From a checkpoint of a small mixture-of-experts model trained on Wikipedia: width 128, 4 picks a token.
Below are experts of layer 2 (counted from 0) of a mixture-of-experts language model. Rows are named router (the router's row for the expert), gate (a neuron's input weights, with its number), up (a neuron's input weights, with its number), down (a neuron's output weights, with its number) and show model dimensions 96-127. Each number is 500 + 40 x the weight over its row's rms, rounded and kept within 0 to 999. Numbers have three digits each.
After each expert's rows: a language model's description of what the expert responds to; "gets" lists some tokens that make up at least twice as much of what it gets as of all text. This comes from a sample of Wikipedia text that the model never trained on. Tokens count by the router's weight.

# expert 32
router:577458478545511467529548491523518572531500505581530535500489458548514436421530578562472536534584
gate0:444499567523525561536486435509565529429494516468485473542515486560510511504542562547446538480501
up0:561503487520452500491511542555498506471497530546567498500536489431478513488530501422528483524499
down0:554455495532522497611593515531449555489463452506485531541470507508530533507512535497528348561530
gate1:437443488454486549470451512547470521572596472437577480398566541541534450487482466435540496493526
up1:441485511457512403489476473507493547415454526495503502516462548484460473501509434486532504545534
down1:510494539491517497542528491441446481493497504521527401510497529460510458488469446437531462528462
gate2:449526452429516523507564414517549496442610515470497489513517498497442475516508522501503539506512
up2:502534519478493581464552484506499470426577501562406496518576493453450483538553579532540484522517
down2:520463492565475540513461472447455497577472472474487497469524512469512458500432532534547436475505
gate3:457469463543516538515464530554511506446513524567544448490480516501460470544558537514576472533536
up3:445499478498536480419471467502539502544553488447523467520522416477522448439472399485510583436503
down3:453485481538542456566518536383517506517517521446536526534536551547488497544473465480494499554506
gate4:458467474500528494459508546543531500511521528481509433511447534529502471529481551503506481445471
up4:442542503480501467432553542531433477526569518427517508480509496556520422499535540540455485556408
down4:474551514564450499536371498472475456537481497515534431472508489480527493477481416510491518504505
gate5:530483544472517553483472497410457491527579486479451523554452460498539470487547537517486537507384
up5:488557480501481485499497465482500468500475518520478455433491528507420559512444443504494457495557
down5:525498518545529554539487507534490436406492412531428489519540515488499497515479460512523457543532
gate6:491504501531509532407551431483460482382484476523489521485511481431456542531510544511500508484583
up6:516431505528501557444552517484513492425485523530553551518533543418492577490517533470543469536563
down6:476438557516476532510504508530533514474412473514537548464450480484497613482539463600478444489493
gate7:522523513528518506404487514418481472503564542557479515422535538526512517498429524497508527576510
up7:520528506496484531537521532496462447510526500477452537512508482474514555509551560483520491601473
down7:520444500537540543492558440527496525448511483516466508428539506507472495430443525520538496509530
gate8:539497510555457547462509453537469439452443490589487574495512510492524468516522544439406470477463
up8:479542512547499522473486532553469545533490505481539479485534484566513550477539479514541516478440
down8:519535556476477482508461474557450509443458504575463494484514529531501509464569433491468574457512
Prepositions after verbs. Prepositions and linking words following a verb or comma, especially with, by, into, as in divided into, joined by, along with.
gets: "with ", "by ", "into ", "over ", "in ", "to "

# expert 58
router:511424478491499526560544560520443487550532504466562438530536443428550500474501465538563412517481
gate0:492512491490494551483427543504481491557442564519511509519493426501395511475501562448522549534553
up0:485469459487481472565478539500451540460555505437571482506456458492420515459432533450561512534463
down0:477533502534517502483543444444489493422509509528523577477496578477564542465525485440485516536521
gate1:490473506536511476459534502535560503462461405437490539528508575538476539522462584501522453537503
up1:502561451499448532493416499523472537545548616484510469491477418499538552402562533554596496523497
down1:545552505537480497526433482501529523484515534513499520531466445471497463498473542462469604502471
gate2:444476526577555587493449488473518474507501616521430600451480529547536453467474532469457453533484
up2:451484554501421446478487499526504553490527521447507424511475460479520497535514527543525552518527
down2:434579512560503546514534498521526504429465543441545567542490500530423493588472511503476538514503
gate3:504537563502528465452523465545550510476483551461444512466490518521559510484487524505560550476494
up3:490482532480500465437514503465561565463474507517469499451524486514556510458491527518585566524478
down3:446467485405466465532495528367490517544475511541558442500533493437527537491504586526423565499434
gate4:465564461517537486506477476452490418462412440556563516422424487542483482534529470482549495573489
up4:512461482478435540412539569574563548508493544425445469569509539484493550513474496503487444462524
down4:533520477424475499454507482565522518499516546476545462506506422512465541529443548520479570533517
gate5:459541447547533474458476571477421465443421475472530540510493560488449548534613565461493462603467
up5:484488535494415537491494529527505444485412550495478503483486506491383516529481450535518541497527
down5:501504538446435546508456506579514457476474455501513454496532518524406526460477382531513536513501
gate6:367466530469543516480490492495457571503559483515484485437502498452523424537542517478462438458427
up6:479490464438422478486553470490485470496532484557571540528508530508503480430512544511539469502521
down6:554532465448511459529488539433480482556522560497524548467484508487464511507519524521483561504562
gate7:499510453531517473454577436530493512521449529535499500527486477469459512482506540510518426535498
up7:525570560537491563460465517550495493490593464457504554487465536519490491500555564423470580485480
down7:516544457531549561568580538491533513443516435468521511494464486519461480431455516517547397551445
gate8:534500546506484536504494496521531573453493595504452504536494488480464566535523443487505469479571
up8:454523461513515478543472515512483435531489426463494509486503496514501433503464577552489517532455
down8:481534524494511502570408508477569477408483475542444523500535491485512515537449466534566455515469
List bullets and markers. Bullet dash after a line break starting list items under headings like Other uses or cast lists, plus See, numbered-list dots and heading equals signs.
gets: "- ", ". ", "= ", "See ", "). ", "\n  "

# expert 47
router:554448476531518486532535539554442530500482557559554557535481487518497463407494531540452497528473
gate0:479483489475464529510503497558449532525506566508505514473542569534538461535522477556461479549518
up0:502592410486444527504493514519503507528418497495514442515533514518462519505532410472404519495492
down0:522468491496651498468493445442415571520457513570500513465503455556488460473550538515541559525404
gate1:575567508502471502534508537490429467485599467492474521495465444482446483536559475413446496548506
up1:479487427459532520465472469490524497518490510479499497416523550543468516497456527570524489472556
down1:498508475541458449531455532480499444549471502459504503442477460454461501489563550476482470479511
gate2:504478459547453443489551538500527527475566482489589457518460451528403398507470545509505512511449
up2:484491489527453501483480438468444477457519418488491414490535480503499556549446462550509491514445
down2:570473548401520422533587480507495560475503509490449524562465461510532455504501481561459560448434
gate3:485556499488575521524526493506432492463520588537443528484437534452518498526537536453479544466562
up3:550524461524408453558539538438488495487599528519462524525425489386488471573518507475486574462534
down3:508429514566511496531469507476535452502512489519458556459433477473474542496507483520439413509527
gate4:508496516525601568485476504521417487513476508497542483538563572506558490484499520535524439515545
up4:517524439529445480549521516478512431437546491486483547411509518481568537487509563533450486555467
down4:524461591519451459599537521465525631454499497505504513551466547537540526513468437562477503478523
gate5:547493476529517575569510473546480494478495508485453543483596548506480582546468495510563483550524
up5:543518491486484523497503519481520460539506455484508536429450478483471514515528496487482537486465
down5:490488553545524495456466464515484517552559532542551472599453507489541437482550477527462475559428
gate6:481473497579454517490560490422551444488547461503435504508499476506513543541514565570516490540461
up6:480421555546488452478497471475548541475453540579453499531484447500421543488472471485586484499497
down6:567555427491497480502553480515512552489550537553510518478454448477499586485497496456566433470539
gate7:494511558520507513545548529489544437478497492471495521539549482463507510491501504531491609508482
up7:449526471501508440616407557486493445537464509512556489553515511520540532482433514522519567429475
down7:414438449598512487529532525418532490530428433518487484539543445426522551501488431490506414490450
gate8:496490552455450464518499507437507495503525494495485549448556519474533494530441468492503598453559
up8:492446491574543513445454432482400525475534583522419447523461578467511426502540546517530463537541
down8:484559483472455481495568534434527525504497532559474513426465526479531491518468555495462561469501
Coordinating conjunctions. Mainly "and", also "&" and "or", joining names or phrases, as in cast lists like starring X and Y, whether or not.
gets: "and ", "& ", "or ", "as ", "then ", "than "

# expert 26
router:431536449526546477516444475529462500437420509445503501509539495522525493510496555467441559501509
gate0:510524515565471450481494515536473481466421510491557518514573467532520494529497511577466582480489
up0:571458457529467541465471494486518476487454510561494462480496534570470529467405504596491495508498
down0:460511536473532529421527545505522516452528505543510516542585464533490434506524560473516469546546
gate1:480546402495526525486544536442512525496457473546461458524449462421421512569467470524526527472512
up1:413490438487575533487572533527439504509489494506455505498440488496536466536493500501493511537560
down1:574501422559504494522478507508559540476464462497593499471539552543511470433476443507475512523463
gate2:505517409473456583512503541522429538511512502497492475405500472485494564469445537509477551457487
up2:512505531451536456435524522502461488449545533463546517546480520512501425558475506498496525506484
down2:612488494511440456448499495560490501472524492555529461457531550536450475473507487472467442441489
gate3:502534466509518490476532534560571518504520530482521557460526475547505474463411517513480472565564
up3:393457518544438558456544549501489506551512458471513468509520495483443487511543554441450421553444
down3:540440488517472449471501449451526515472530417521537528473533472471554502493538409480482551509458
gate4:456482474491523426495570508437471521505468501581490561448486449455469504522588463451487474520458
up4:465470470494539519465469518518584529469480584524466515457499455568466483520519566574511494531501
down4:490515499487477509483527408512528441484530529530535545548591537521483491516526533479562522477498
gate5:528580526442519478514540480463511545508510492520484411516499516511552513570444442460478479476521
up5:526496464459510514500409499552521568516513465483436489517480607485507499469438458537466532522483
down5:401482494480503477519556495555455492434446471515495580519488479525544525509516445449493516415480
gate6:504527486524520566451462499481500394512463496489442451465455567459448452542441497460473517491535
up6:471542496490523539456496543464482492599502575481487536516477460472481518534518505555437542454492
down6:387484488465485489450478523480464476479539559453488593518479462487532554443542528473453495490438
gate7:553461467453472553475421546537525532486538483499568561553529579504481466577458513457440489498492
up7:558455462549499514538462524585500563451533521526442512526495520433442515488579514540488517510522
down7:489531483491454419476496477499488529555442468536506466449469460535524398516506425446572511416551
gate8:442458570543472419479497468444491462504485438493595477489499573501514460504550491483396487461519
up8:452475484564458473460465431417484462520510482524537443503502561470477420557558474519407501496503
down8:599486445475506477528536450525461544487495508520533492501467507544528487494583493503562471516489
Mid-word Latinate syllables. Short mid-word syllables in common and technical English words, such as en-em-y, ne-ur-on, fr-am-ework, expl-ic-itly.
gets: "ur", "em", "th", "as", "os", "ed"

# expert 39
router:477505479563514493484417534544496544493578558548512560459498470545505456433516530486528502522487
gate0:431513509432509597486552498518503525531467466531510501565484507544561527496494504504524527518465
up0:478614512530482491541441573532511503462555429511500517464516405492478495470471535520467472514503
down0:477505430475534542450477471524450520497549480482512455548497498497497512496455491515492510493499
gate1:586475570521569535523475484542482502529492489436549547514567525465484525419524446492482543490475
up1:506529546572519528492494509551429454515533510476520453537583472495453475486524481527488576523503
down1:517570495580484550485456552486514575458500552469556534498550561448501403510447380544589493500508
gate2:536517445536407482497407487491498465567603459533549540531499501510434510446463439529558496516446
up2:520497557556439511469463490476446420543582494469444515467512551550492542428461557541584471486473
down2:507496541566539530455497522493512542488496546502554519417493546532462435483518429510494499508502
gate3:548470485471485535475476523463533500520494502543504502486522442517521513445577452535490559516488
up3:506546594540444440563484478541505503491437466435465485438496506502533528544404579411493381480493
down3:448435506463515513547468509501505531463491528451473563523488453504533519524499489514525547533509
gate4:454484517479457447493491550472504503553504496490558563429502512437500550500504528522562508499458
up4:535498470524520508537539455488531559478445508498460477474489436601492463445540444472435562483512
down4:516485540527558531535512475486578586545540496440514484453503484478426492531525575567537455479491
gate5:502551518517495524366537487511475472497496495466464507516498523524507475459523489504479431523489
up5:482460503495499493429431463505447478494501513459435541559394505514454456525484472496470505480530
down5:498469507445491513439547515500447456537569503490560491461525463497572514463560500464419507503475
gate6:607521450494483494582471555527498534436522577497497460540495525537481511539407513538583576556574
up6:546485512504455467545485523533589531529554532584487479547428498568467503540460575530578582535471
down6:466486493541544483497541507593457507524564496469464425475533522508425413477551485420569463527497
gate7:516501525494503475525560426515465496430517480487494512530562472485561507533494538422623479502482
up7:472485456530530543513449502560559474516470527581504426499548490453519490518522463465503470473573
down7:518467420464502522425515488506515510555515442506574515544442457457498477531453527427460490465509
gate8:523493492539440527495548459494529585532457482510454511470487533523421504500526428449470472481432
up8:442531531489553504504447519480436438467585493521486576540593514491559461481510531559461465529526
down8:434568512531510465514549476464485480455455483489415481556542478549490461552403472561481445521513
Mid-name syllable pieces. Middle or final syllables of names and words after short pieces like Sh, Mo, Tak, such as Sh-or-ts, Sh-opp-ing, Kossak-ow-ski, Snow-don.
gets: "or", "ter", "et", "der", "y", "el"

# expert 10
router:476474438528500462539517504541486528570592481481569512541449504523504425466532529477466436534516
gate0:519526473445427586444543483461491510546507496470469450502488502587577474539419503501410500512459
up0:467530471471570484543468480479551477493568487540409579496535538428452496472539508480577489491521
down0:468473432487480558536472535451569519524504493481471462433522548448545473524435518513559450530477
gate1:493554504432498432598465447540490526411516533464450484517481435503426526467528531540505552570489
up1:544534600482519554484513508469499439480430406562519548501475500527529562540481554492472512522503
down1:577492508429489454527444495522582496431599550523455496542483429502445438480522632472498471476443
gate2:497531504527542505600548468436475565425528489528482497489555484509502522484536491426481526502497
up2:526555469502437496449443533526507475522529530470529469446452501375464455537473517461483544483512
down2:471588455550536472478503472497533543477433529473495477479513548460479503489541529492468499506531
gate3:487524465477532453514485544465482464508466434441491485510500459496550482493387451454525570526504
up3:517473509488538454502451532481513493493465521535475541508552533491513565487500463537537507495484
down3:510526522541511504539602542486534498518420468496545543472496508468469442472509479521470453517453
gate4:490537490487491573458528534538474493511465473514529499562443558521501506543502510488427431531522
up4:521541534489483504449479446504537475511488424492497519477464489520469517510539503555593477459484
down4:578538519523522526484573509493522482483406458509469464450538483526426537538518476509560463490435
gate5:498528461614521476564537478482470578498478474535508440476509542467517502510506480498524527576504
up5:555440475543448470511537456490472483493476516521493447546530507462484560585494540545531555548564
down5:476431487455534469493522474496553531425525475507595546565513454497537536503484517485448503485492
gate6:477516519539561531538465489490471505422454486491432513513553552464510511461548554512545506494458
up6:500468454446456451442528545505512497564552504508543482489439443524502474541413429487442477522526
down6:504469534542564498507486499539523480523479499528459480462426491505604555574444482475479469505525
gate7:492563461503478526532473453494423458465468482450477473433532524482547497498514529553549552600539
up7:486459546490499505515517488489536520533497501531552468567470521491499542515512495495441472464455
down7:511444490590534487503488534481422534462491547464516575468537561461542561479460510556495470580501
gate8:482534514548519483511514464553545545493418478449525468525510482612489536524436474521530547493472
up8:475457487539503498495453567428477539516517437557487545529460479446531493482532544453517463517438
down8:513571493462516603501509518478500514461422555488510480425495471528549540558469472459475527476519
Opening quotation marks. Opening double quotes before song, album or work titles in tracklists, tables and filmographies, plus title-initial words like She, La, My.
gets: "\"", "“", "(\"", "'", "She ", "! "

# expert 57
router:528456454543485530528539518499436550509503480490461503526484518467509472450501540522506534551590
gate0:492472496503516588460553456530474477440440575542497538471521520539388484456488547470505461523527
up0:564494519517511508476538473496523524549483492470525478483495498565494507518539435480516460506483
down0:521558491494520498509488494533473494506547547467527510545504527512447539558537584522554637534496
gate1:504538462518514561521460496422538504519489463489494469503526488469491596513487474546474541517528
up1:444497491492547558510486496513501506493471491515536498507559588477496556505511428546461530492566
down1:566451532470477495512545488446467508543512527476483493478470498428445496436540572501552498540551
gate2:485524529487480515545416471472480511512526473553542512535495511476545505510528520509537447515489
up2:500487445451472481479485498496521477513475449555506514531510461571548507508503506473443542439489
down2:559539553481508462509429546479510454466514452498580504499588523512508527557537482498463533484480
gate3:558438477435527479518464477456524517497513465497536554495365492542503521518513458514448561448445
up3:506496532440503483487507507467499550523472506498549626559503571556513550460504479506481559473477
down3:511488473521552469455504513447490488484477446516468517484531570587587515505460577557482494535518
gate4:508512571463529522451453469548575511540512543573524495512467454589508540412494475462544523466449
up4:486544517532512452468501513484536583549494568516518530485467458469533437472491524430576433428568
down4:470465558567533506520551505384470498520466448432487577438522502539543467472519432525518478431546
gate5:401456461444508602439487504539474500475531476495582470537491457496559531499458479494527496505459
up5:494565493531452428506526478547498550493499579544544532486484512469513460564468486481485522526442
down5:492523470512537582446457486518456471564509535516576465559463494468496503509555487486572498546500
gate6:522539484472434514445549506503492517394492478457481406521525508533428447514438562558532527498456
up6:478489503530483485474481538532483613475556475533505521491557445453521508532482369412486528556534
down6:545444538381466527471486472433475538448468502530430488516399443529545453521449495408535510516472
gate7:473563537491535472444524508481448443551501492402450506481536488438510498595516552512453489497476
up7:502541422449454517500464528509546490436517523538499459504486503568473532429505556528544522542523
down7:612466522492520510484426512499483406555439464499484501465468478488440498424512559514493445533492
gate8:480506510483529523416454463521459517513460508512447517506510494478493517464447440458541538495492
up8:514496463505536527407505524518503510527448475503500508496522528463466513430456442442472567491451
down8:489505541540471508533552536449514460470500417496529518504494574463529470454484496506426508475520
Clause-opening conjunctions. Subordinators and linkers opening a clause, usually before a subject, such as that, when, following, After, However, which, until.
gets: "that ", "After ", "when ", "As ", "following ", "after "

# expert 24
router:468547428499485498464448474527444548460456490508493459545615437433494460527488638500466470497516
gate0:458507519469525417512559520482493523520472509525517487529449463496451527535466484474511475444467
up0:515488475536536520563462510469513482540436552529495508452472517506498566428508489475492492490451
down0:463538473570536449524514529581543536530488453546441523432544536539518518515492439514593508520550
gate1:550505503576484429503603463479517537502468501557518534505535494439476551497410494541502442476468
up1:515449547466509401425537381441440406556551484476466539503533529518465469511526509540509486563494
down1:536485491571573467501466562466446527428470566525482489547476471534446568508567460498459512543528
gate2:514543441510552512410489540481534509602548504548494518454469412522488532504557552486533501479591
up2:523493466464449553560481487504487482478467517478498489438565548449561538516553468545497485531432
down2:506551466518546469532522513429484557518516467462525481553474553494466463516505435527507566515521
gate3:483450496485508502464480512553450507541498543444467567426514482498494532453539495552457542439464
up3:523550528614521529517507528530503471472490483522556488473463523452527490553571521466404412502519
down3:501423428587513434486426504474532529543469500499461546538513432466545571509517538565561550567492
gate4:439528561473532483525511596482508528536486453475492607483434456489480525441455508504461370519507
up4:515503486520514492424488517544497499512468534544540466550494431577519486561565578436585478510487
down4:458483515505466457540541450587513460485465495534509523487504531484462510474477551464481497481520
gate5:561544562494399542523453548530528559562535417555500464450514488498538440452517477551546516492485
up5:454518514536525468510524498447544495533478492491490455482427411443452477509487540493468506528531
down5:531533489527563524528492468439519512555504461557502503493487530463543571510428517467531500521602
gate6:477416425476427445459440484480470462546522523496465517478502543531450479552407546482477531448531
up6:536505534565495500507499512528513385507541563467497496508568527533527505528546478558491426486525
down6:484512559558468540554505566549507458518562513493440472497468422457499469497490558512473408539435
gate7:473471458475458593534439518495524461474544507573551498427514473522469542502491546537411545582502
up7:448543551509489517524503431451482421487470505532464549466499461519496524548505475553448527488586
down7:555506524552508513438473490517548450547485439472558472538511518470492446440542492538546490500479
gate8:585511414449528537424465513477510495446517505513610436468457503502409524552469501499495502490502
up8:524488520468563512482547594517500505527533457488466508548452481541504456548460510535445485559462
down8:500546503515451538520612485458433495424520474547426503473581574467557521530447477576494473510496
Inner pieces of Latinate words. Consonant-cluster pieces inside longer Latinate English words, followed by suffixes like -ation or -ical, as in consec-r-ation, in-cl-ined, fr-ag-ments, instr-um-ents.
gets: "pl", "tr", "r", "ph", "yr", "cl"

# expert 18
router:502553430520488474488398528531520493484449522493481542441462540470527493441507558477475502482582
gate0:494527535525487564560490573537515509511517483515509443413560400519473473471473587523471422546494
up0:498473539486473462518528487492495471552469484544513531474515470475574511503556552509486485517538
down0:529469538518472481593437503499489513539524425493528455521513465476516565458557535554500468466474
gate1:498480499460468534411473499504462557483450469507535441446538506470477470463490593555467425505474
up1:456466501496454541409475536482555541545519500583496522446412499500435514477563528527500445519496
down1:453563488407481471476538554507481522507473505473378499474538579544494488559516435568513417504525
gate2:518498499439395500486537488507531487446554537463525506520529423416469466488510557532462499509454
up2:463500532536504496494469568440453505521563471502509542441442527557473491495475464493479552475515
down2:510570528486472514438486480427510395446527499510528475493509495469481465546416502456548491458515
gate3:519585453554439433566455512454440463480541470443514485560502481500489508538486532553500455460620
up3:470428526483563576477499506506519571475476536529493479478477537467461497530496475498438455497432
down3:482426503522472545540482566478479486478517465525547529500486455496513620535560531497442525545488
gate4:515468511541541417461465507445532565501479498521527482499459486527569493483501387483574522458486
up4:518544496504491528536591509521528473550454520403494434484559523480494513479464557461491496499538
down4:425493534586464513537548514492458533458498551550453573521479472464520495517495473579490454471530
gate5:420538537417422511466504503494495541508460497515508476561490576508524466500490504432596465515503
up5:485516497484510514453511519487496521534551518469519424495507484449502480453588555551503513523494
down5:462527500427473491531486489450536505535511536535500559549523457555487486513455483434462493509519
gate6:525464429466446485411514508462531520458459486463476553444518531496452564456446555486484476546527
up6:446557482497568523475503567527491490506512500452547445479544417537506523469532506475514562469557
down6:545459591534416484505484487504529489440517533487522471499426419439503498495515529539439478458489
gate7:547545459473512475480514535423564442458531501489537547471471520543551550542451479500468500462526
up7:502527459462472464477429563496591484445541454446505529460463517506452487541420524551501517500521
down7:399469514418493436496463541517481499540588525513476533557550460496528512530537511449590537429529
gate8:467498501602470486545494427529525506525439489478522475551431524537467496495560476409500524489399
up8:484519488543461446465482446537462513540545469486503473502526534480501531528472567494611488497514
down8:510531498528439490507533517559539553488467497549429469530563544511493500527478533571542521451559
Mid-word pieces of names. Short mid-word fragments in proper names and technical words, often after a capital letter, as in L-ic-ense, Laz-zaro, Ed-mon-ton and taxon names.
gets: "ic", "o", "ne", "e", "ac", "st"

# expert 36
router:543441495539529536462521507563464498587536604497550497500514473491530470466535462536444449510519
gate0:557512551483495484539613538546493535483437456457545496562453492501468479490433444483502505566463
up0:555516538455413512504531490534521555512447543511531514532439551521433513491479551490500452582428
down0:523429467552486468445438444511521453588468549528509443510541483521469406493494459598457522496520
gate1:497447548508457424462488489488529439407436413458469456502548515508458484553513492580594554516489
up1:429471433522518507567483559495470545503427479538480492465473493452501541418458548443525496496525
down1:546467491483484501492496504488515533580500514588516505532463512471509537540456583467454514459523
gate2:498527441517512472453494512450514494459408521534529536545458476498553464505538495432544452513581
up2:506503483488527521513608501385530496514464477561519526464538415478521484521453459558514443546457
down2:498606522476512505482509528456565536475533444501495529460590490534549518455552518491499454499484
gate3:515480463439474530456537512457378512484490417467439501449508517434423528621437536485478452525475
up3:501508445479447559503559558471426568463510459438449510468536507401422483563458583498467478532478
down3:541552459525480518431502484483484602508457428508486502412504511494514502483472558550521459522538
gate4:545462474508462512462491474460484500473475504525448561502459594474455472513462522539548491537547
up4:513481539504487516568603538481501530414453532496539570507495465498436525520457439471526484556503
down4:525526440490515444538604506468497539449484492472466541445469533464485492578488514492549502518509
gate5:436440551548519477598566474403432519463531509495420491545507474485580468512474535441531467532534
up5:473558480468481499544488543510534582441452493466531506535531473529569461457477432546437594485486
down5:392477535509502558490500497532535463505561546494529510565506471564560457493525528571443561533397
gate6:513458447515552565498506484565501444513458496459541553519462554495506465494506521473462564465476
up6:565534421501453506591510478535596459490479472512543513451509476577487477514506539566456531572459
down6:424467532478462515503586442546427501518469553437498472517449496478508506467521520524511491556442
gate7:513453472532441519400520455492582512478495542541441520512537456579474509439469498490480512475561
up7:509447476527438496437599427463551532489524514530423495482492471503462521439472485486579492460510
down7:503496514413513491558528534558494541483539518482537549565456448566538473544494576521469556449430
gate8:455480566498528499581554487470467470562560492493464483411522545434535539515544540465533513543455
up8:483516496517542540512555494533454491580577490485445456423482563479511528585540533518578505541518
down8:492497538574507500548548507463515493515447446454561471460536520439537515459516390493441439561435
Dashes in ranges and lists. En dashes, hyphens and em dashes joining date ranges, list entries or names and roles, as in 1950 – 1958 and Silver medal – second place.
gets: "– ", "- ", "— ", " ", ")", "—"

# expert 34
router:445467432532534488512549510520514568551441473558535484514493531507555479481508449523550555465500
gate0:505474466477401392515524477499516541487444553507528503488550482504468501527446505513467550498543
up0:472473439476423393522545501493511521465430536488525494459532463481423462511480503493456541515572
down0:482483521528543563462550511511475482540541507497538490502515523499494535529476485472511471580501
gate1:457516488493517431464547507521455480495522502515509526463502519494543424492508397526438503485545
up1:444482557439463532443455464478450485515517467525476465490527464482440509563455586552497529486465
down1:518551509542495499513463511555513495445439457499530500520506565554505460483504535525447543490494
gate2:487509523555534436548494536523494549595445458535605469477505511490555490505581480489524563543542
up2:503503557524549537484500425453479472480504513484508504512491559499499551528461542464627564515464
down2:534552452515478507544464504524424524425457502516578483479473502575545479480477498479575467507572
gate3:510460467488442482487501455514542482513482549462526504448433502442502503579596524524465537468497
up3:506523547547529558543510520454456499501461440550474508523551507520544542392493485468512426513484
down3:483514432567550480468484422588514527505482480529548507554479514562488511503464535546546501516578
gate4:490503459501412541547487489513595454485519504465517475522499509524476515523544449540481530558466
up4:496475489483557545516462511464467501504514474463453432471564482487523555496498490548519451546543
down4:491461558488553463454627558442461545541482446500520522502516497513478518466569500496505495529484
gate5:518494527478474415536485438440421506525543444544516490461517449500505506544473467470524510527553
up5:510510531465495412521501434448420489516502423545516466465520449487497500514459465446521488542556
down5:537556469472467529537539498486516469490449523446535522516458568546493477512465584486528471454477
gate6:431482529553494461461542530494500510438477489553494517500492471432537489450441489480523526479446
up6:577513468447497550551442442506506488586529475459515512499487534590494511517561508500482479497533
down6:500483451557476479522402507526436537484496488504509522524517520505463458505502507569519547499457
gate7:622515458526476556488472446507453516508536422458526506503494589513456523539534458545552471563495
up7:520490441492481488597513469587584445569452532437582502493486497511487451434494464432505476509470
down7:452466504504500552562493491593458484479470596440462480474531471491428539509517535505559541531508
gate8:489507376521503434504547559508549468561460534488514446496531515516499515471479558518510492469549
up8:518482560469448511491448412469459541433470501527501567504478463487530487506534437484514513499479
down8:490465500536520517481515548582482451494509571451549476567528554484492538485483579508412492473489
Line breaks before lists. Newline tokens ending headings, labels or list items, just before tables, bullet lists or track listings, e.g. after Side one or Review scores.
gets: "\n", "\n\n", "\n  ", "\n ", "\n    ", "|---|---|---|---"

# expert 3
router:481526474534545433465571540540485554510508439558580473505479420473504512523590484486506504453461
gate0:487487500514444509486566502488448589530488472488473524498535579502497556536497471428423482446465
up0:496528512550503492540503472551500506517474486603458442524509441557560452531557543482504487539555
down0:523482479437523492535507537511532519447450449442430464497544551500459540553551497492525500441607
gate1:465558465553465478498457422457517526492468465505509463431479551498503575446478475481502468536532
up1:437468441439439470483497498505584511472476539587487496421479535425472506570466586527476435500489
down1:514586574461441502464485514518522535467444453505540455498488471474525517530448556511560473471569
gate2:531495484493546582474560504553509483475551471530471451589551448505514531534512545526548471573491
up2:475501590533467479514520479479478538498443499430542531470474509571546461490467470501485537453498
down2:526500463489547507480441497573467503571534561494444506553490588547573529445439532505577384482478
gate3:473522457503554513537507479457578511514486490485485462463444535449568450556422504516505504535491
up3:559462525466449553496502527566455517524475484497537546546541496569450482498566522460537468504542
down3:480441494538504427475558496482519502464623511552503546581555511507532459435445474549464569530436
gate4:517512511529495534553500525542387459539493419495492452587491493519527485565525467532559546488470
up4:475466517459540453485514508513530523587531584453543444463493532519421508495496444421449605479526
down4:533500532418526553523500481518455429446538487552418516540480476557490470474548490504475493503498
gate5:481523533500440532507457498516503542508542528433530539500470492451519499441610538497473456506491
up5:460447510465468539534481469492484522544513516458509551481521540460551596486514525524542407515463
down5:452509484483504498472581522507465476503496537525493429479440579544557432459542567527561473550563
gate6:533513467483470497454448548457437532492531497459486520510514499499484489549503569482502519439558
up6:497502525572547404530521506519525497455567512471517505418438569503464525516400503521485582546443
down6:552467493367544535533514496486527523508574531567446543452540431537508538521473484477424517415510
gate7:492525505478514524497397561503459512505464530450490515505477531535551516425546504472488507534487
up7:471532429436526484488481529477539476467548500502525512464496539473460553506511533502545580522497
down7:557502520467528489563510502479463504487516459471488499533535464535495487491561465533483563476521
gate8:446557483494468484588511490494498541432487488594543468505585492526466494586496591507526576532432
up8:456529477576506503479501533525472549533546522451460413532479534508482508467384502494424439491507
down8:564507473565477467509455486468514498467606528478465438482536589493501559536501497538519546517527
Word-final suffix pieces. Closing word pieces like en, es, ers, ing, usually followed by punctuation, as in Turkm-en-istan, rout-es, championship-s, Gold-berg-er.
gets: "en", "es", "ers", "en ", "ing", "s"